Weights of a small mixture-of-experts language model, trained from scratch on English Wikipedia.
Size: 11 layers, vocabulary 32000, 34.7M parameters.
Below are experts of layer 8 (counted from 0) of a mixture-of-experts language model. Rows are named router (the router's row for the expert), gate (a neuron's input weights, with its number), up (a neuron's input weights, with its number), down (a neuron's output weights, with its number) and show model dimensions 0-223. Each number is 128 + 24 x the weight over its row's rms, rounded and kept within 0 to 255. Numbers have three digits each.
After each expert's rows: a language model's description of what the expert responds to; "raises" lists some tokens whose logits its average output raises strongly, later layers aside. This comes from a sample of Wikipedia text that the model never trained on.

# expert 15
router:108157170102140072102126178162121131154153138125105117133128116113143142129067145155157131131115134141155122132183135102118130074144079149162135045110123121124155148130110142122148160164150135129119191147104150144131110107135090114180155119123097119099150114149093127137120118053135118114131132155138095140103107131071080142104106157155159140137138107112134121108143111123087103159149149135127122133143121163140143105119137124116122122115111097112175113133129128111099135085141144126100093144123146103162115104141137136143085099110159143086144115114120127139136145100155117143096111164126121095162088107135123110099170130164135144170151139145113125110117179130152124129105
gate0:125127142157131123130116075099126150101144083128114130154120139108147110138135139108172154137104170128134151155140088145130159129168123148109134120114090192084133121130127144166162136103130107126123168113132129107142132146120132130109120172138077141114163151153114089103101137093127173127132123178141157105104108108139135152142107083128145158118151133134069151134141129075094117102084144152118144139127130146098140139148151178143095138149124125165140143129095133137121103093090142085116165153104114126101138151122124122133087164145157116138109116146115139103118128121129157142083122174183132131114161147108126106117129095114138114126120145122171184110125096119160073146197
up0:113141131149125102124145103110180142135116118141154098150133105138113120113193125130130137126122199103107118144147110133184147146107102159110143111101137145166103125078115120148135095147106104162114121124099113136094131157120102126121161105108115122122097155185106115180087090119137119140151126179095135091104180127185112114135167080115111130114118119143133107080090133153101110121116129104132142145129171099149135112083163133117135121143137158116112149121135117138123149142098104136144106155139137137156111126123129152140142171133119186105093124133155147130128128109214104174152097163156155154108167102138116126119110131147129161160128131118134164106135123128093118155124
down0:132106140097111142123123125131143106089115148102087138178098142159119126124075113133150134134153110151106144123139100168122126119165148123132112154116089101145148120127111144081168137075153118094145148131094096124147128129092097134147113129146142090136112083137150140127162112150130129082118127077119096112158110090137139122155162150149124120081120162098190093153125108134098098162165132129118145080120103176123142140190124163108138120139150124161112121165136129104126147141176094147116138098078083153133139123176135132114100120148122139126121135105097171158118107109132129117124125118133150119142145117160135138159141115163164062149129135145187145142158149134125101115141
Numbers, signs and pipes inside sports, election and coordinate tables, plus function words in census prose, such as which, from, for.
raises: " ", " a", " and"

# expert 12
router:096159141127131099132112129174126137147163179101100121156129130151146128108150143158120156098131122154092144177142080123104068133125065135138070110151153155113151111116108147114146140134129113160104156143109146143138135148072141153198123114138122106118171142145148144130164113105116109060096134127128119144116109142118083114097115164124169126123124078123164125096133095148147147153142109134139097140144115157125091081106148137115114114117125090129147129174140162122133145149139148084103120126139166110097108116138170109141122145106157118091118130126123100127157084111137143165145135122134152113132090089176145148089137131131158173149156137154129103113122123137106100118118
gate3:126119090144146150164099110105118159098088123096101111122160122172142096134095162164087149152118137117116093138067155179097169123095118129092159132123114160159110147114115121113121117126171120153145110097126150127144150148100145145178118164110123150126134138103125158108142123131092163140122167106109132132121131134120115098139081092093150164144141157121136143123111130120114105096101112105122109167133118132165153108044165150120122103098134118163121107126170131143145147114083103147081096130119125110123090139104104159134159119162159138134097115100132097141161117116122182115131139125089171138109156108154109126081134153122156141112156166139130149135164125117135098128141
up3:166105122146074104151102152149116090114153135159103205170131152129152120157142125136157140150179154156147200131123153138112148097200131128144135138085154121127118152126137123156127156121122104080097118140145109145120134135151131150132134093141184095119094138154148084167122123113132118148113144149124140137177127148130132136160149104142099148155138112152115144159145127151105145126134119140131134125107106122152046130146132097152115111129180142089140116125135119110115111115129120126121110089101137122088155100119131155142119100106116134153133131147135152138082182126180116116136083100144095137121135133085139130125152077136146107104094111131155138135143130136146140154076
down3:145154114131126150081118170135159143131139080148111128098089094117103124150127101079148155122123132121179112125148109147121071124148143137152134132130097102133138099166136139149196137147128118107167115146150144111168144112104119170107152109109111160134094100111141081125131136094157138122166117121110087173099149142108157125105123126091088129122111135066175112087140135160126133110146119137110146121154119124100131027160132133131118124119095181144148156141114128100104124071129116137144119127147153127131110135091141142104097117133100138112116116106134077141169118105124126134136110140155130117087156103113137088124138166087119145114125133129078148129124152142139102141131
Prepositions opening a phrase that continues a clause, such as in, to, by, during, after, before; also born in birth notes.
raises: " the", " a", " ", " an"

# expert 24
router:124167156126135090104104120124127115164150146115159138158152152129143127118095172107139135108105092151141147122151120129109107127101066132166122108155110095085153124159090135127168136125127089132116145187104157138130114107075150109157159123144130124114166089098109132126114129112098126094088112142177109154121088113129120138113116151130128148138128135089109095122148111153109134113150135128127136151137122154121131105110127149106119158147128121113162120154131137103103142141114141114141108132150132108112120114134180133134099123098144122097176109153060077140150131099147122147066113147148163126158116127172141146138166132113154186125140135159123077088127179201126086128119
gate0:125158152107125178149114165134091161147155136099124097154119130149106171098090134120142110110131094155105140138124116091099140149105123107182143095164128119068172115154113093143129150112110111168126173131095164119163147098111138112115135138135153110135143149104118103097152167120100139137122134115164063120119092143118086140164153130116131156114137125152097149147131163084108153131121102123124158113104125117099139115110094124112115117123134151108179074145102160086137112126131161126159140121129160155141153124162165099154140144144144159148143107081081132116124162108119165123123184117108178124135138129140154139107123112122142140141155146166152097113100139109090096113133
up0:122143110099139186100147126090112136130112165125147125156109102104110141138086121126144118108152127129142129117117161140147143136130131077157121162136120121095138088160104109161137116134091140159100141136091080130160145093085172117148175156132134116127134117126148107099159153131106145158116153130144068121137129147134095172167124169109123136112176143099128083128100149159143140139163104126120148164163147100063138092098126148133108106133156114080109111130105116141132105157124104139159119111134149156081166136137152126069108147137158117135150127104096101151125147121133143155089121151134130122110138151142152118120157159091146162141143131175113066095121150171125114121152
down0:155122147129125100122135095136149114129151122180135126119113137179127170107113119114136125169132096098134166127159097106097114099087166117107123139150138108125134144120157107125110149160147154084131147115139137073159133111132076132095144105143126108089150164148083141157153124080137122095164092108112113134124147121142109111132149135141155109142100126107114168124149056117128120087160128152157126122132130134118166186161104123169133183123083143124127176179146173122098085148117138167103146137131170110114145152147149099110104120150104130133127120111117160148132123117109102160125145124127153141056133110147105117102132092178104111128135125128111165122114105126143132118153
Single capital letters and unit symbols after numbers or parentheses, such as the N in coordinates, °C, 75 MW, £1M.
raises: ".", "–", "3", "2", "\n", ","

# expert 28
router:115127175141139095125106121146144116119171151108085105119135167159148114129100136139189153069140118157147142103133099103138097135123096151155158106092115152109141131169132144078130149138080112122091153143136158131101144149089147134145140141126108112095132066136101113125091127077118104099126094139138123131134089112098099152091119123100138113137134090109116113128144118145107115122129154106134154131136147150136101125153127145127146176143165110137124139140182113096109128116135093114150122122172124111117124123136125154127096134106172112099174066105119128136168115125172123151081105162151156100135084131145160125130157150164153144116129147173113116089118120180158100142110
gate3:129147098135124113110085094102108079121165138126131114129117154123140136146101120068137146128172139176136100193143131119118129087077114130114128125124131104096155124125144141109161116148126134148108147118149129164105160103140140140113149170104155144094130137123116128125166194132168112159118137118130086128119182105129116122094086111100133114105130152145123083113143176125120137149158087147139156116087149200127122101146134134137172145128143141100147136120143102151131131126116114103139146127156112131163111120147107143112160132150167117137177073108121107134133096078114127130091116149101158120135106150122161123144122118143154137120155124133066096126150099138157173099174
up3:137123170125121130123084104087153134130113135148134154130113106171106127131124126121143104103137131138162187167112114070145171153117136156143156144113160081100113137153122149119126120129124130116107154122077105145165166109123130112128170152063113129071112132103122180109129111143183123144128134154116111140109094107135068137122150112108125127121106134124117141122157161104097127181110115159146138171115102105115101140143126145153165115095142115093121095127131105069176103127136116144141111171164080126154144151144138159128158129128109126127124100070119103159143085115131158128133166122115136120096125132126155135120116111106127082124147131105124156103105096146140174120089
down3:082162141114130090148100114100139116059107145140186127090081100142139083113122132169120118130138123139151131135115162148137148091105139147122143159124136091124159157135130138138064108134165122127125107070122161171164136107146128130136140134179125161123094128126098117073145137156104136121128118131127127102107088135119142140153138160144143144151125167084079135154126149129127130140110105115101148121113135143071145149155133132145119108187164127148116131113152120134074150098097094153122111106181139127156132107150174117144130112114126154135122126158078091175124120161127120107129153060140114135141116132117121112099114132147076131138123102134139113140151092144151141137137
Digits and numbers in tables and lists, plus country or language names in comma or dash lists, such as 1954, 5,089, Greek, Canada.
raises: " ", " his", " |"

# expert 62
router:116165145062156095116118110177140162137163148116115100138116126132148123136104151126127121133123112120129151132116092113115079130103124150113107103156129103102136156167085175129152159141126134135130126146134160192180137107125111129144133136115097142109130127120065148121118127105133111081112107131149074118136108141045095130121120139126153139113112096129138084155148144139116137165114101123091141159167114148119145084098159142098096142117111085124129120157150160094093104118113157116087132121136143132151128111149158123143113121107147131109134116102090125130141118068142170135084141154133156114154162105146178152136122130175119150140157153149122106118132150165131099081132
gate0:132154103112113136158118151136121146136096101100131120138110150177104108159116162148088137152106102102116141130142129169092125127114104152097147135152090128122112174114139165131136157151136133073128114131178095180131130136135141172140164110110154123132114109107170149098082152142140118138114156129150118131136142123089128167129125130146117151096116141140141111124110136104145163127143102140106116164144178133157191144104098169125139073095148131169146130154121117113062122134120132133132142081136172149167122136105144097134125102131107167105124090125114123139124121124082114098108108124070114167121141147149101117108115156156115131133112115144145056102144135078155135082118
up0:118112123108114107108110117131103141110151108148146128094128151103170046102148112100154104106124137138130101130136162062129160132125151177109127129089115103077167122135167107129130112113101160157127136153112133074144115143115128117100133155130099145134136143113097128138149120133110133093146131144106115128099087090149139096129136133110148119198152125154142145114121159163112161134137160088135160137140059112138137179144133099153142139147104161148108182105152108144160155123152113136151142117107108114117177150188130122101146118112133121133162144100109087125122113164134106133120154100160155111110121181154138134143132124098116116100115120145082118119113079126131156159135
down0:169170141118123168097134129146137127167110147123122126125104097181101137140099152127130150084136072161129124131144150128138162143097075132101139108139113172137104103093114128138122130081137137132087149100118108088165127121092060133140124112116182149139127109163130150109105140056148103137109143144133139117107115146138095120155149098126099167104110124110158139147098097141160111120105107126157146134134110119161137107140126137139135114100142125155113105142104146124090118098104132120109138166164097159145142049089159104165142144125088136107146113177148104105142149123140143112142074171097121095145156107116114158150127140102164116133123122110158124136123127171139122128133
Words ending a noun phrase after the/of, such as him, them, York, Portugal, America, and surname endings.
raises: " about", " for", " on", " to", " between", " not"

# expert 26
router:127149123108157100097138128182119120134149175103085137137146143148147120113096152122133138102124106131146141125159137134131137115127080149144152071145169149140123152161147128110146161156118126146096171155129165123093124134111110121155143125156115111087126102146128147167088108067097101116116129128141125131083090119105091152073122120154154109141133101082119105121127090119115127177173125086153085129182097153171131106155152109122135159157120148148133127123150140100107110129116127146101123109142180134139137116123148115130092107123151141107171106106094109128162144101156163121101128149147164112183073115157159114119144144184138143166141123135111112104110128145104135123137
gate0:152135143135105145092125115119093149120129084138115103145102125118110138132155151149159148166139131132085133145100142132122149099124138156157116096126198154120115106129139115098125143117094110164069156095135137110147125078134194167137132103107110135092156126148129116121143141108137135142109109127129132114128214148106146090103119112151136143152169128176129095156117087157130145133163162088124137108139151139136132120099150167120125138143141100158181078152148099112131128168136106161129105104107117148132143164118103134130105111122136138122116119117114099100138079162121087168150087100145125102121114131123087107112140126147165117134151112173155134099140148137182107165155
up0:149100127118101140143154174169092154133154148129123088118128154133156108138137137177154144126133135129147131174082116135104125122140118098120098116127147145157142156155096127118128150128123117139104112104100163120127080130093135115135109151114120149133105167111136053092143142144153169152096144124142109114147148169099110154118082152121116083111143085117101098153106130128118129156125148123106141090127168147184163136114143149172147159131160105125159135146167135110134130143161110137142129105138112148133130153137099149145130100097127139148136090098127170098159132143094163158171138088102155142107129081136134139169152091141170139117125117154138126170141168113204119130108
down0:133118126121159132127114135101130111135086178152111140113143164140089101061152113148164124153094161159137102079115162105053131135160140135142138147113140165128143137136082114120119126159112129160164152153169108136132130087107144128144126090152128118098130112104133110135098131120146124170115139163114113154179118150121120144132141095134113128127098102137146163157160139068160149148124112117116127128166110116109074112088130132118110126155125178146150124126110129130169164157133165101197167161119150123073147129129122117140138144117104142100066157109104139110120129134140110097175117132138131123110165119117154129159139131096108141138153122094108091102116148147124127149160
Line breaks, pipes, numbers and headers inside wiki tables of stats, votes or squads, such as %, MF, Votes, station.
raises: " way", " height", " true", " annual"

# expert 48
router:058130143135154098138140148150120107143128130091092158135148144160132149121113120124168125088096139152147139117144114128135142091145066150136125092150146170129138148138123127112145135150111093142095169157128132153107161141111126111157145103133135103111131111132103119162089115040122138133136104159162128140080148137125120132111133147125133133139102115110108117131154131135104106113141147120140087163123120130125132107129168154085099164124128142151133110126139132105100170104118138153111110127149173115140121125139134135139069120122171147112185062089094140127132126075176124137077116164162150092148119132165115133107154178154136171154118153132091117110145134159092106132125
gate3:121193185130166101141131111127159098122141101121139138129159116130117166131134125135123172137174119120125131100127154140112141146112128137113098104164118121112128132098152130077151149139163165147123150136134087093119099100125097122133137172154206111151151063150155121127123119136135117147171120133109117084151091161133095117108148093073158111094141127115121102165129125099120137126111133137118146105097165128128112127136119121140144130125097127159134134142118113184107131128115150145161155126102154099150101169121163139150097113106122124119098108101125103116057157126160124140133114148170101108150103101094108131140124106164150114132102115155113145114080137156069119136085
up3:071134135145143156151138186130104142142099118141099140110144083179084164141103133138158141140140132109163143144117095151152147125138146109100125122128126065107114142161150131100133129121105167083086141123101109162114115163110143122114139136131146148101129068135153164155090108141137097128171134174102123079132110132133122126131146114126109095116115103118142144155108122131136181143140135102123105141143151103139103114134142133057150143165113142115107177144177107115113094151132102101133156137164131103175134109135139172175157124100141175141106098110141124105101111094140140087113134158131092087150119132116135137099140131132114145159100119125129108103114111137153167112173
down3:124124145161172115144099104097111129133150104121130174161133122141096120135147126132105092122144161096092125148089152130129135089149124121148113156110114180112103086133151113100089135154112158129155145132165146127113100140135154163148125099142154117103127112173127137097112124105134139166138173096136152128109122130169135086110148080106134119200108146159118141180129133137120104147178166132154144108123123104130157162123139138165111138133139118122164144129166149126099166148103108128149103147125162118081118158124098112120145121140105119071107071108118121169095156125133102162135131112112085102123145165120111129122159137160130125150092130108141083154150067158140151157112
Numbers, units and labels inside tables and infoboxes, such as km, votes, Total, Pld, Total length colon, plain digits.
raises: " of", " a", " in", " on", " over", "-"